config = dict(
    num_hidden_layers=9,
    hidden_size=192,
    n_experts=64,
    experts_per_token=6,
    d_expert=64,
    d_shared_expert=0,
    hidden_act='gelu',
    moe_layers=[0, 1, 2, 3, 4, 5, 6, 7, 8],
    router_score='softmax',
    normalize_top_k=False,
    routed_scale=3.27,
    balance_loss=0.00365,
    balance_bias=False,
    router_z_loss=0.001,
    n_groups=8,
    groups_per_token=2,
    init_std_router=0.0204,
    lr_router=0.00343,
    num_attention_heads=3,
    num_key_value_heads=1,
    head_dim=64,
    vocab_size=32000,
    norm='rmsnorm',
    norm_place='pre',
    norm_eps=1e-05,
    positions='rope',
    rope_theta=10000.0,
    rope_fraction=1.0,
    qk_norm=False,
    attn_scale=0.125,
    tie_word_embeddings=False,
    parallel_block=False,
    init='normal',
    init_std_qkv=0.0474,
    init_std_o=0.0112,
    init_std_up=0.0474,
    init_std_down=0.00558,
    optimizer='adamw',
    learning_rate=0.00211,
    beta1=0.95,
    beta2=0.98,
    weight_decay=0.098,
    lr_head=0.044,
    max_grad_norm=1.0,
    warmup_steps=367,
    schedule='wsd',
    decay_fraction=0.685,
    decay_shape='linear',
    final_lr_fraction=0.05,
    batch_tokens=131072,
    max_seq_len=768,
    doc_mask=True,
    train_tokens=971500000,
    max_steps=7412,
    dataset='wikipedia_en',
)
Below are experts of layer 5 (counted from 0) of a mixture-of-experts language model. Rows are named router (the router's row for the expert), up (a neuron's input weights, with its number) and show model dimensions 0-191. Each number is 128 + 32 x the weight over its row's rms, rounded and kept within 0 to 255. Numbers have three digits each.
After each expert's rows: "gets" lists some tokens that make up at least twice as much of what it gets as of all text. This comes from a sample of Wikipedia text that the model never trained on. Tokens count by the router's weight.

# expert 55
router:084113165149097136112168141108136076154205126147132118179155099155081045182154155154091143123135074082181102169122131109117114096157128133146135135097188133160088100142161120135068171119148093154128144073072092155084147119148167145129174156135153103174096183099131155129127153171081095102106146093096084103073129105082154080122078150153147123138153081068099109125194096086151069091081086150130142145117101099089090116126142144107104084118099135094099140122152152112120086131138162148104135068131238113134140136106143106152131082145135196071144146163157141118138132138188091135
up3:136151193128113105113154125151135130178125066150143100152147161182132132154112132126133149103168114128198155120191107084151118156135148141104146139079124164132095102090144101127116173149097146178071137134145149134138126186162163079124084115161111124188130201148150131077134163154068110124116053144081151100122119116118090100149112125151154101201095119081125069137124099110178137156094142095108214193041089164100088156135136179138049133140152126075138160120171090171147143104103106178153101133140170076134164076163102122131132139099165110116078124178135145102077131137084150124
gets: " the", ",", " The", " who", " that", " which"

# expert 53
router:092150180128114137109135204126147071123181116179152105152130099184095118143138149162083153164162105102192120181122110122148158080149120106141152144112131099168055089142156120091114146141126095148106126117110127166067162088140172146119122164113143121196131200078172183124136088151124110068114101098129088101074165144075165065142121163135152140124179089131135122083117157111161138118113089111117172144141132100103085138095176138120093067109116139058095113130177143086131087079072145150104129107165220058139173104137119111124090126168128160118189143152146169144159122152169098150
up10:027091099134132141074157115089141109143094148197111068067133145109151125103150157108090104099138115063135091142145102148155128091068125122159120157103096080148065154144137155123141096124153153137115139100157072160160087127105101184115178076162126139070146182110127120143077172131101168150158147157163126132156224119115100134094128113130148147155104138123141148164111068115135061113139103237135128096104128166154119114148129086206214161077133154109076123147100144147131193086088102140152139133105105105151166123105135122120114093099108120117165147156174075129107119148113144134
gets: ",", " that", " where", " which", " when", " who"

# expert 17
router:104182142137087177130133135105134117135136118096126091139209117173037129171154112143115154173153119108161113196186068094167125126082108083105145158122150089125119115143173087140123153131151104116100169049082103132112143113127128058136148138164126102142090164130145124108121119173122133099109084123107085120139161076115129098135135179145155118208173096118084077118108104051122064086126113158109108160108142065107120103093128160089091108109099095109105084133111163140094089091165173163152175118111170102203190130134137114124113088161145143078178129155174181133123125186153120164
up1:142124143174193120145094121183068079169109149128184129127141129107085119139141122099154158163071147139164136148138153173135116106168100071116169131188223145100158112144116154113137201142059104114121121130137130203081133138175147100129137147045140140094092153184120124119129089150158087106146147122084149073138107148147102164115084089139105139092165167121082151097142119103134183122165125117106096173121088120079166177147089137040107099082112092109075105100158112185169086118152143124133117128102126083141143057131146107141153181144164145147097091111106136123101096081129173177
gets: "-", " a", "|", " and", " •", " the"

# expert 22
router:045175161168090144102146154100135074163131137127155119207163103149062053149139136153110176154180107095150078133151105090176117129096122126126183172097158133166135100144179118104123144126146075186118156068091091158112154110135132108092128146173121083189117145120130157115118136214082106078059139101119120097125157075133155103142118186151147113140162103132092133092163093086179118094120099127098165161124169100120105138087159171121103145135077122089129126143135150090115095089115124150145140095147207122146160075115107111122115065150171193073172148146159136126138131125166109173
up2:137132112077059131097079136107170154149127122169069141069125093143125111116160112131113100095051079136136139091100104158105146130044089111142081103156117026100145160171129126104119146091150119110180140096142134140083113105091106098131166133176104106134141141137095127100108151147138065129112115102157127128125123154059099127146136108204103138094089125118054121161058068157124122116106104153147187149183061118116103154068131174060123137088102125136056090126127182116104154119135124169132153134158139142162118118106171128140118077156146154072102100067169144132133131192123178152
gets: " and", "'", " or", " &", "/", ")"

# expert 57
router:085150152141097137086138145140135106117152091140099109151140110150105114147122152168106182167098137076121036136137087062185093068146135114132169173116118060131093135159165128061107142123156092135142167075078053166130128098154149110106156140139159087173178184118161127090096132161093085105094115151135111116105176137131135098144093155177151101173141135118129117102155108078171054105087097156113176125065156071088138119079164172132084109134107072109152131068139130089093127124134123187085118114160185132146148082091162137079112130148129134116175170141136155113099146118142056166
up9:091166158111157149172134133158122129077227164237117108059190021171076158096132148092110128142118128132112142108111098105105150106087065139128135123125144186132154069169158134155102134149156140137135107128102091130102098144129144098111128145125129111096116155147117174132148152123109080125101114161140117215111152108109189170073157113124120121107096141099143128136132124117212076082080076111177161138177117135119112124172154142149159083046099104100079100156098134076141118149119143091105130107155124126122135119148135137105147121095154101077056131107156108116100169107099182153
gets: " 1", " the", " January", " September", " June", " 2"

# expert 37
router:070157174143095146119165186148157075148175130144140119181145105108096102138115178184066192169164134125179123207176116075166110117150132115118146181118163102178143090120181103082112151181187105154122129124127121173104129117157147129090133145146137122175126184150151151120126145200122123092098092093089095085077156091095148083129120181153183146111170117123131082106161095108154160100131090124107142172110185094118077133135145134095092108133115131101138130053159127100098114068097150153116161113151229124154157102125122058116148142143154192105179138154159147126148129135113105147
up30:141150134098136127137090172102065112104093159133111086138130115112080128123144104185118100161089109119075086131200118154098146098128107126133144127177165126154085146168156068148103105180117135131119141134112119194116092104132055068129016108108135125098127175139123115103108143122135151127141082111166206087119192181144101141080155120108133112132136117136181092122078115125130138127090074167107101125168133227123077095146117157091142151142152095166082113077166163101153127156159112121159142156133190075117198128112146078139105099116155168113170089136138181087091152121081137171
gets: ",", " (", "),", ";", "\",", "\""

# expert 5
router:015138158172095173109197156086146096165122099111088110167161114127108121115175128138100179175155095138155093146186080092163123125129133123170159181109161102154131082187149096123103166129139107166096149082098103148107150113123113093086096098137134104131115143137137192141108156171098093076075122112143110071125134078115098073150110174104163091101094105057146133091129096018150138097103080146084158172153171087142128137089154202135078120120151123139143144142147120120098128147131147139118163055122179104123169080114126115112091098163136167101170145133129162124134131153151147155
up4:111157162167137111109102101115181139150103154187087151073110115195130129174140132103139159105161132110101125093082099129165202111121126124155146091081113087114119156161128116079047134108133149123091219103076084154088146099152109174096098134099132066122122133154157066093112178144126088122110135122112088081092102079120121151078094161135114092141084143168139141149117138152160103139113087185083125197132180157191130131084072151126101048141126121108159113121166208135106106115128117093128146091104148158162129130126095086115123198143114081097128158120164168065067141144115128129
gets: "-", " was", " is", " were", "–", " are"

# expert 62
router:141140152143115127107157134131104087095123093147158092180141106149139112122191124136095165137158113048101126132149075116093096072128126103180149128105139138127114137184144132086090154112171079165095161057069066130141115086149120110147152163148151053182112176128131141090118146213076080089086145079118104120117145115118155102154067159186149075161134090096058139111164105033125091097104101119109161142147107094133110108106152155115125101127140118115123093087123142167104127112137123154105182132157149110142136138096166092102118115141173186089148151152201193098130130141151086202
up24:126118079182163099123144179153118152138146098153175144090179113141119169191135134097163043180127139142197120144139157165122129130161149114135132175088138106143109086111106105131140141172109170133142213146076060162150163119092110114105129118082182142133127160140112128111116130122062159133147086224067153122098110114120143113059110131170137134140091121134064112049119163145199100170096122170126059164069143106127153139105162153088107150152163102163111133137130159102135079125122160161175152174118118130205164133107153130102165165150121088166136169136079164112120153098113117119
gets: " |", " the", " in", "age", " a", "s"

# expert 58
router:059146156194128178073149184119150099112143132121127098211150079143097082157150174162115152150164141087140066115154091102148099111135092133126161148086120089207110113136140114102074161134163092182135128075084067171126113095118138127128114102157141115183108135106113147139136132216064102079113135095147125125089151128094159090117125165138134105154150119118133101115193092000162088088128114127131150131128185105114120090107179139089133114109116084145132132091146117100084136124100121151133168108138172107162143105111142101111099090137165163098169143156152151078128129130154080189
up2:129151116103025135106129131092088127137121085103109103142094084112081124117077164109109171133222101082153152127126153091123094090112146143088166080155159147098134116141146093079108139101107158093121108169156147162116115114162186133146124131158153131124112105100140097136070104127161066135163087138133083139119122172107146151179121123172197159101207089133189096088122130170040169104123125125128164075133122106090126118157092184124136130086111181085161147091138111089141096117109108177162165127092160124080108061066138156132087129088132190121172132132202129086130125128131137099
gets: " ", " 1", " 0", " 2", " 4", " 3"

# expert 47
router:131161166129106146092147193116134076114142108121121100182175098115152116130119130148083152189152151063147055135151110104178120088157109110156178181104149122160108104189143115114079126143150084166090130135089077163115134055131133095087134133143169107172173160138131155078118122217090124097075101101117116088126210124117134093112103184138183113139141094051110071103147073105141073080076091133121130166120130122122083122084140162113133100141092082105136106135159117104118107090137130168138168091121140117149177116082161089092120100147181181099175163141161165116114130129124089171
up2:141089192145068151127127180123141127094087090073176116117167123157123136122123142145094149134121114175146043100124112082125102183036135062101114120138126110193147112060160190099055129129126170105146116139141119156108166143129177185092175126183100111160120113056117150162085119073133105115118117130066096143114119104153103065137151197140119143145159166109115159171133076116139166105106081141068111145121120134159120093148091148117134123137077155133138108108107231132101138088144155129112154093090116130122100123121118158153115122123112124131104172160112167132195089199134092101
gets: " |", "\n", ";", ":", ")", " –"

# expert 25
router:055177151143130142132142147123132096135109146135147104155151102119116097169151162160075177170134148096152060130170100113149098125138089085143149173105161120179114115168160109123111118112184093177091130066108026178117127119135160107077113123147130117141157136109177145095144107255110108032073098071106110081088147116098122128152154165153117107127148134120085135111183126060140119133135110119084138132100116091114117114113175165100085118127096073078138135062120140130109162095096139165114174086120145144133140091105158091105153123156138112085179137159164156130126169155177103131
up9:107102146165102100102112126120173154130132082164169130197175178154073126152188170120164128169094155112089111121145117147128096094111104148167174107132098088128099096098100160143149120147135153106067207084149134152095154132153126176137143159075172113123163210052103119139093157137109110091106109106122096120128085094099132144086153145130196119143111093088028135150147132107131161098115174129177187076135116132154124123139182198113082044082138110145115130151110111156163144122133113202136150118136151113125127065115083111130109103140196099124121185106129116120092135111180124179
gets: " |", ";", " 0", " (", " 1", " 2"

# expert 39
router:074188173163087182056163185131162051120191147142135109158163088101100111125130170160076178167161141111173096165183117101156127102166112120152157191112161103195128107160170127081094147149187073191122132123109107150101132119143148112111110110149158126180123155126145157120138148223107107063075111082097100113085149109101121083101127185124157106134167108116117073118150101103172136102121077131107141173147167110121116088120162150121086119129106108076134153058162123088108097090094119141123147105150165117129170107117125096100145123164173179109183148122140167123165130139128127155
up3:084121157155131090078168181151178131123131120107116066102128095125101107174092134106141131083114163112072128048112142099103148150101137101120071127123115121160111139126103139133128099100142162109110138110118130152127150151124208091117133081176175117146073094075106134131087152156081073121097137116142077126110186166114099107119165162144112099131120055147147108141154101114151048099168112058142199207140153134111158050122146138161134131067128078203135172133121124145156161081051109143153167062134102113168155143117129190161117120145163106128108171111116154110135138108141059106
gets: ",", " (", ")", ";", "\"", ":"

# expert 46
router:128151174145119134088180149121132055165186091122112085155159108137126145123127136139095156180150102071173092154151112118151121110134108077100174187094152109123142085144157116102068134165182098180101134114074115134108147096155139112103137139157159109179162159132142140132147112228082138068115112107080149064076154112134154097107134145129155112132128065075058077126124059056157087119106069105120143157146166136128096143102157162125115063148052130108089095134148155156080097093129130168141120103141145088131174089110161092082120120140161165115173120179151169143111130117144138178
up2:146154147114105122078121106123143120113114094131145074114198094122054074125191128166166107074096193093111138113174134109179155106145139077141137080099100134081124106085179130187127129132110088154115161079080155120148125152123160084072184124131122118093128105131123104065157143111128054101118108143116080093011132075133154166121116173142137147142212114111114133172135118071141120100100130113068172159121125115099133096094103118142136128084088116093168135154116107108119049129096136161092115039139171103085116111113085105158119145161114060131112124111112132114144152149136098144
gets: "\n", " |", ")", ";", " (", " \""

# expert 52
router:105130165159113117092134144096122089079149114143156113202190117188143145132161145133107152152139064071166065110143119076156109058092061091140120115131162074139093099161146117106082184171115074128124163069105077170093147109134152150090152133152147051158139168096164132142086111139097115085101105125144093117140133097073096059137136165157123126132164095105085110097133104098137119073110098136127154141121151094073072112114155134150131102116142109108128091110161142120111095106151150155117148066151240100157173099098131118129078103124160131074116131148171130115150178178130095183
up1:122122104154165122153101104128140150146125172193072121172209075128078120145154127213187063183095135164141108145090076103146110143157100037053194124135141031159102132139135137104149116114100179122138173104133154196118121093134122094112093132111136151130124110126101166092155180108154150127163140132088149136097119155159111104170138120174143104143116148132146145129070060133089135124159171131107146077127124121145141130124057126108114111089145110111127105128140132081124120168124155169120192113168079147207143080122138099096116109134121147098145101097082182093119192108141079117
gets: " the", " a", " one", " two", " some", " his"

# expert 33
router:051149172155079141100129163173167125117185111139137107137136062127089105143127189161099172178119119067153075184157113093154129099142098120143148150096149061197124077114185132100086149151168113157113135098123104161100153105150139129102118131163131127192155154129162127151109133201137084050125071101093084122086145122066124115133127174132138149126149132129126122089163124137167126117101087117120188145156184094133129138119167124112095141109087122069095125065170168123095083063055144171138146106152213115156183106107152074122125131132160159102164130148143155118154129144107154161
up1:169113067091084126060128091115189111145065167115126099097115094163122129087132063084073156137151139171125175116128112087094138095155183142184092163167159095100109213156185070072118109141156118102081157161108125127139131125130148103129132168115239128082154088141136111140114127107092105126102149102139091143134125126105129089127123100157153113141164093170162123105077152144152128128137164134111115142116103038102067155114155157119101128134135138159122168117132083145116119182155162114030125140106123162169107137127165148084063130139155140141160183058113116084124157170132111097
gets: ",", " 2019", " 2013", " 2000", " 2006", " 2024"

# expert 15
router:157158137127113125107139153124140080119171113152140093120159133198122072154149171171122199151130114089153145106146137096175126109093127130143150178099145078184102129153157109073098115130170096156118160083135064146096175129122122110115129172131158076165146173087155139120127186205121076088145102098078074128086137094111123074152139149162180077142154117121132087109109083096162165087082107118092151148088090047061097125115129159118127088112117099111125132128145140180078140093049132148106159085169119104155139117121128087130056114160162181117132111157169156133110134154204139176
up8:146123184163084168107162116069088087127134181127197107159132149178150096121110137161100130100172081123163148215101121140166100155124106105109153153166075082154111124169127127118114089172174131129181136150124136142061150115156162142113093123159121091152148130085095166116178149106151146157136109156119084098099101095119122144159150160131223128166115147113087111125182141125141130070164220142149156144073099110100077107132097172169124170104118123135179103149136150095196107086101090053140134087112145166113084151109096156155074125136178092077119116178134102114142152086099113158
gets: " in", " of", " to", " on", " by", " from"

# expert 1
router:048152170139080138122145165138146082100148140129114075149130121160020108122149186175053141166139090053165104091173143083160125131096134125121172135113125124170115126146152102088137136136162116159110127094119098169115125117119134112070112116166120074150128146147158156130148148206087114098100097112132090094108131091118128101145124145106126120157151109120149106127177092078179103087108118127106164127136180133120118110084168151133104110108091100153099132107138130111104135094063173194092164067113234087140167092043163085051102120138163149075112155150136135105137108140143103151
up9:152125186119147149072131157110163089136174161134124181159182116104133129184138105101092149129093085091085079109122150129155131123125149114121130132134155049099169129139128139170137127180189110167151145101076127128135130097115163119112091135133130158082161159093138120076105088115082167102109140161155066167135146039129080084133107119187123113095133057048064104115082121153165110119051124124137121158172102086117092127147192072105156154133183092144090123071171146135138073094098127102123158097122128119175076183130082135081149104111153106146122096159097164077125142132154106161
gets: "s", " School", " League", " Cup", " University", " team"

# expert 9
router:169210141185152110076120136114145062151196157141132108165154105168090087155118164137116165159155119070142141129150119106153124102132112113171185189119091099172101126170159113093107149127180079186069159071081099138133171120139172139117110171114176097147109159117157164109137182251109078079118125101090121124082147108110137066117113181153150113084167090124097107101115110084150127081119119150097156133101108127059101108080138150128142065103100109113120131127167135104095133155073119148130151102153097106137154110096105108105085151152164163087137121153158119148126165106155091172
up2:103209128106151113106183099126132114154154133095137097109118094138140081106120144177121046139195092079130086166146092113066178035143125133092133156174110039113040084148113149165108135160068089074084176113061156115135134112211096143121123137116130145081145153177181122110140092150137122112143065074139132119086075102132117140129093143134125161127137144169103094042145116153125099083112132095144159112195131150085133125128116116107107135108111122102120151174156106174154100099109101117156144135171143066123121126140103127117087138180094114121191120145135136118155130107127106153
gets: ".", " of", " in", " by", ":", " to"

# expert 30
router:144145157122134116102137179085158090095151123166099082165150119205138116137143157160132164137152092110141132126150101099163126068094095102145154162119131084143053134162174129102106111120140110183123154109120100151057128088142157137070128188131148071182109172055139186088107130145095114065122109126110081130132129094113131085116127158153156074149158102122114089135081113103162145100109099157115185138115085077123041115138157150111126084093145083089112119139153195117133114109019117150127130100140169097159172087141125094122048108127158142107090122181119135120093158131192105165
up1:088118146161128132125126112131123176114136138124103056148148117134058147139157200133142101164130120070117046125142103141145186176089102115189113150184134163134140092118099130121112148127122178084106142120121075129122155221112162076113124160170156057145157144159161197092111154132150123144099142114141128131101118058090101157148133167090103094079126152097146147098170137147093083130186168078150134155149160178202148111117185117154130161073029091131117128086118143178148161148116154130148150118087169104176104145163124133093151143100101105132127107097099096124212119134152129133
gets: " to", " in", " with", " for", " as", " by"

# expert 18
router:074148125166095172103115150103130121172174104107109069142163122147053045144124110132109183194170110140130106148156066103127089105104083111130170181154122109163091151149172108112128129100114092163105197085105067139109111105145169142090149133163118110133082136160211178101136152196062102085121165102088129077138143113133117100144121171128140072164169113129108128064128105050141074102153102137125144170108158080103113086115164148104127118102093095152113107145202118112108126118150136185127185122137151119157161140098135141111101108162177149088175122101159153132129141138168065141
up1:090120115170174148178115199089134106131118138181108093144089144213053130129138181158118136114102146118198115149142129111092155098099070107118066123092098100114156146136225088137080099172086160137086133161125157142116089146089121189107091212083144150134135131141136149127149129141131076109140120048108109099084173165121112186121188125121124116106091148132160152139132136138133136177162097119089113120164116093133122117129198078112121123084086146109122112147114133102108110074153164099101230127142139113189113058136143133083121101111178109091133152116096112118151106115110145163
gets: "-", "|", " and", "==", "(", " •"

# expert 49
router:109154145170136135128164183081153083135138089150102095154158117133135102130164108138104175170167130081105085097135093119162108128136119093133140101130135141159127121149141092094095124208127142186112138067122030125089193084142187109059142176154138048141145167143154145089081119160107121037086106120072094111125171152105146089120120134083132101175151087123101111098134141064132141135107114165097168138076155086140106069134132157119128101160146097107128083128132117080096105118128134117137181104137184084124173129091173107078128110147192177145164170153125129079109151191133090133
up10:108179122117079168085095063113110119202167084162080149141138090115122131122050101120153141091152100173103141120151147118121129077146116107125115117099133110119096082144155133127135073177124166156125093093088136147093152079125139108085067105209164099110100130066131107169117129132097106121162146105185110103121064110115161134089072122130137099168129098120081129126065133151116130120112160144134132110156131133124000123110080092151123088093136151164154083162108131106125145087105136146193094181153147052129154116070127123113087113139159106135094174153120150148059168171144138138
gets: " ", "d", "c", "b", " c", "i"

# expert 41
router:126203136161139144121156158137138107135175122103094084178158125181099132112114079147117173168145104065151133127132118132172116115171054111147144125130171091109100131147141077105117165187160153178116134113133105141101171105182157081080124182173134113129135121127122159112131123234077108062133088102120129084128180097152126057161124145195131118127158071103122102098177087099169049120090095110149093140141151098089094091132146141117150113096080051143100130164151103133110096154146146152124137071104146143180149132088144127088084146106198163123163165103129181157106135143143091159
up2:151216122150113169073102154115158143129136159141132141116150164135142134110083138107108158121131134127101083159180078114113150123124115110141189119093137138081123124168072123078109131141140101182110186147121070083125154074147112074151149107109156094131071112104080059138144113167183154087134068153101152174117130052116133115107121114167125155150137105131085168163132139108148123115094105143088131106119145080079178153062089116144161090071061159151160137162129158153208159134131193099168088112183154106085097088167180129137103154106186136078137102155110097127072132122178148152
gets: ":", " |", ";", " /", "):", " by"

# expert 59
router:087170153159120177076129189124145093150165111108101118184112132145117076153127188141119169141136172099108067160171090106137145117070131133128156144125140120165096114203137099130132185145159101152093196045127072127116123121172154160098137157163167117147176153136146142068102119205093099055098117124136137095108141138126173091145089144144146115127173143136178092106134117016154064125085082099110141139102156107131097105102189144105136108117128094129125116038148109091115125144127099168128132120164156112104095121070165108100091135137182160130191146128119154094148133130146077124
up9:188128145155121101109154191082108124123159145177016128138129145147120126169166148135149177174127133159093152137144109178160160115061139137186117142085134081128103144131115100095120087137164098120123157094104157119128110132104148117129147167175161139113075114110127120094114133135154098133112152140139106144174207126143164165098101117171149102067115095164102153139075102106078157056166118244166141107151106119084149129113171127098090113108114135149109056069094178145080164135129137162125094143134134142166166132106190085123122156165144135108108103098154146075131224128181130130
gets: "|", " |", " ", " 1", " No", " 2"

# expert 56
router:056156131152134139113133192099143099147135123111103097191113134115114063161145184132108144160154136083130046147145092103136134085070109109122172189107082121161082125163157103108121152132162092146104174099104092175122108101130147144110101148135146098162143140118153131090111128222111114068135099104101131121075105101107149112171133138132128162140177113149168096086163115032129069096131102128093186131081169106108094101110183153097130102132083082113132135065131091098084132144096115135122191141128152088131130124062150096111076168188164165078207143130124144126118142153121083103
up2:155115133123131141109131162149169150075144135153124162136140094117131159075127136136146145080105086080208163148150097095159165150150164129118077152150109150152140188128142134093182088113134138155165124117105123157100117118149072143081106063066122098114096140179115172145123111169125102130147128167142176174108125196096091096134208106144139051140109118111159102143110069055137147143146105083162083161113172164079116138127127132147137150090203109131160124137154109105193127156099133157136202092083117127097161159225122117105155129171168181125151125109153112081161132119185196112
gets: "|", " |", " 1", " ", " 2", " 3"

# expert 10
router:170177149141134128107149152111152087121217126165101097133177078152093096132142169180116175124119114072156150142162131113158113105109079081157169144097112101177107122113177082092085147134147091167114152082107092138133192101111134128083145172155135071143120136113165169120096168226126114101167110100097094105109195055149123068114108134195171101145185121081113085131093089093174114088108123143115125155076088109078092124100131141115091067084123095136090076110144168148108140095101146162095136103153124128162150122136110127138054125151131126117124125167182126113092151167184123149
up1:143126111161076193098149119138132120162093098135111096155119122155135142158129092118141149114165080122126152094153135088197126106147136152160088157163129073070146157078227110092118103144178154106118102079109154135120183110162081048123144157156182067164159152067075098095118119134103091118125122157125113168132098101111127173157135110121093130089153097090055136089103105108123125135127108093167174134133125114159130103111168195107158075199085161101151129100179162153127138078112120096110118131129129130083079108117169180125073117088173190127112107155139165069110142094203124149
gets: " of", " in", ":", " from", " by", " for"

# expert 42
router:121142150149103121102132184110159082146119107115135110164155130097141086166134149150104153200147128088181080102133097100171100108150113136151163146096128108195113107166164129116094143155151089151070119144073103149119141101127175132083122148165141110189154142102112136094099148195103097053093121088110109144088160097085140092085101165117173117133117104093116089106142075041154107079102112102053173186106168145128094124106186154101100093157055107124120155111114124090082103113143121162147195073143128064151132070100120088070159104170127179138179182158124143139146128110127126129
up2:098120164098078137148121145087137097152141140149158115063154118154092133094128147191073153151122137055121114129128173139185128076138125111196152122101167161155081098145154107128164115074081130136081110128171054126078097110125136108126115119184138123147061129168174152132210207188072117089107160084148084091072164143204165161134161170162112138187132099101113144147154118099185118122170122167108080204127094128102148110127121137134135117122141108114104124148092128136078148149109160119107113104123116110129126162106111195128133146209055110110149115147148133144099142130151174161
gets: "\n", " \"", "ş", " Shu", " Mac", " X"

# expert 21
router:101161174164079159106149158106130090185139116131122081127170113153051035185167110132122162150141102117131116191163104139114066105066094100118186156160122078147075087140168150131095152127131105164109144057074083165091138129148141100130128164168137092121088167098147148074102127169116101102103105145110106080101152095098160097129130151141173106167172073108107100059132129096160064080108110176106163134098132085121120116112121172100106142120095104107140117150155118113117086088146139129123153108152174083155132107143140144124058102191153156066188151151135165142110140144185102157
up1:104110126117154131114139127160130143144184130134041081143160070116148139149160136140156204101136150120146045126183132162149119103138104124142104114098195104148075073155121127174088181149026170103131154096106099157101084140142091073099144122144162136091120180153123094101183130143114154124065135114132133117104115150064092157070087089114114132141134176142127060089123133118134125154166151128146120109136149100141098163126181122088069106136124085144125120126211099177108090136112162135109104154093133056155136130134156110109096120115150113086125229162106115111099108154085135197
gets: "-", " and", " the", "|", " The", "The"

# expert 27
router:160136135147125136118128114080165100101135117150085087174132126140102084145123180174122153108147137145114110100150118076152119124132116107156145217090137074131115114161151099132114142133164118182130171082147069162096137085163118145066133205125188142164119164075142165107119135193116087042085096116090112116116121109143128093089120180133151097144150112132119106129142101103131189098091073136095144159081066071113086113157162175113095095112107106057108125091169191127094122107052118183092172079148160109159129111131118109084089141146166138113097097169123191117094146135173084165
up1:130135146112093130137066123104064114061104192132179093098126130103127082101177091102067082174107127096115110115174117125107150113144136135107131124146134120131143161036155116142150098117156081132082125119142049112118144145172139158172160168136152120144122171101106155141129161150116094144096135178086097105126129150137139093158099160176111060129124177153102165135163096077100130176159050163115116125116157128142163043140100152108211110131112171160131077139154149121144193143118133114157162089164135157145097197088138171027119098152150129129112158144123136086178098156147138175
gets: " (", " in", " to", " for", " by", " as"

# expert 32
router:103162131158097158131100186112152113120135147148138146147142109155123081177160168149081172178106093043160096132208102074177110095105129113125107129085151065199131084094169126112102166150158130146117184076104105160114172130151123132114128109159146063168096169143177133124100180178141102084132070106072086117061174112059111096113131183152153134159139123121131133102148103101153135133092135135070167129122110050107130125107146151112105128089108118113122135057148144093086088109056133187120160068158151137140180129082104103150093130162180150093151118135110156132131122165140142145
up3:127153103170174100164114070138111135150101122129113112158121139164100090175115197200119139103133099141139106124136124120164084100151104091122096187100128079109084130166115106157104137198071122109148154067113125205132135126157171087109111153108105141087142130122117129166103069144153056127144126102174083143083094088121115176131140109141124100142131142146046129147145069135082039152137110108089113137128114119134101085127150104056120130105179120094094088166099140129110124160125209177077131140102140114089116079146164136105046110134085107053132110164174114148130081114154084164
gets: " of", ",", " United", " States", " all", " York"

# expert 54
router:113170179183098121094150169110183062130140110133125115209136098158123086141149146117094154181165118092159102134120062104138112112156113091156149118101159134190127139151160124103080145164136081189120130048094053130113178111125175122113144157175133071153120162108127159098119141167068086040079141110103121100114158151078149063095146144121136102156138079097071120108166113031154163116114113149097168155106133123131080098116165147131124096144124111100137117137133138084128107103131118140134152103125207076114137102088137112102116074137163191085159164158143147132129151123147080161
up10:127112098199152090086157139113161159111088051148085118134118142147086117138162187120179047159148160134146143139135150142110095133082138140148093129121193090100104071172156066106097149212112145110157156107147143141162071141177095142111103158097128139153152092133097150133117097130089119103150090085080118115146131110122141157140132089181118102157134131094086172094140211149090127159156148150110055176098166134117114099093172097134148162097150169130087183147109129186117109136097099102134204158135156114118092120094162104087147161163154082143130161198162119065160150104126083109
gets: " the", " ", " c", "i", "d", "c"

# expert 26
router:151150159109108103118116192082142098117150098130075091131139091147139074160169183172101164157151098100130101158170102110143139084099103109150138178055115134161129124129123117093114107084135078164126152076094053148100152095102110153065125153164120043132139163094128151108110146189084098067063151114127094108126110132157095102134070166103141084095142124133130133119161114050141139085134056118089161138124147068144105139112150133076107094095127124124124093137123177112127133084112169193126134086106159062143151122087133066074099100127099150125142128131200116062081109135145096163
up4:132086106134158138098202099160103105135168143148138130146089149169136140074161157079130141146095088098177120143140136128160090080157141200233118176124137091077056160180154079153133177106146095112179114121153054142119114122166119149108182119120125121151117203069191079139154095143121122106132170098115159133134147092095171139133138128151081078153146103088163137075100145138151110131140089145128095143146045104140138156090090172123110148097142097080118126108116089178095154099177105156117075118110109150064173142111154063135122131157143102169144149138112152089137127158171159100
gets: " for", " in", " War", " In", " was", " League"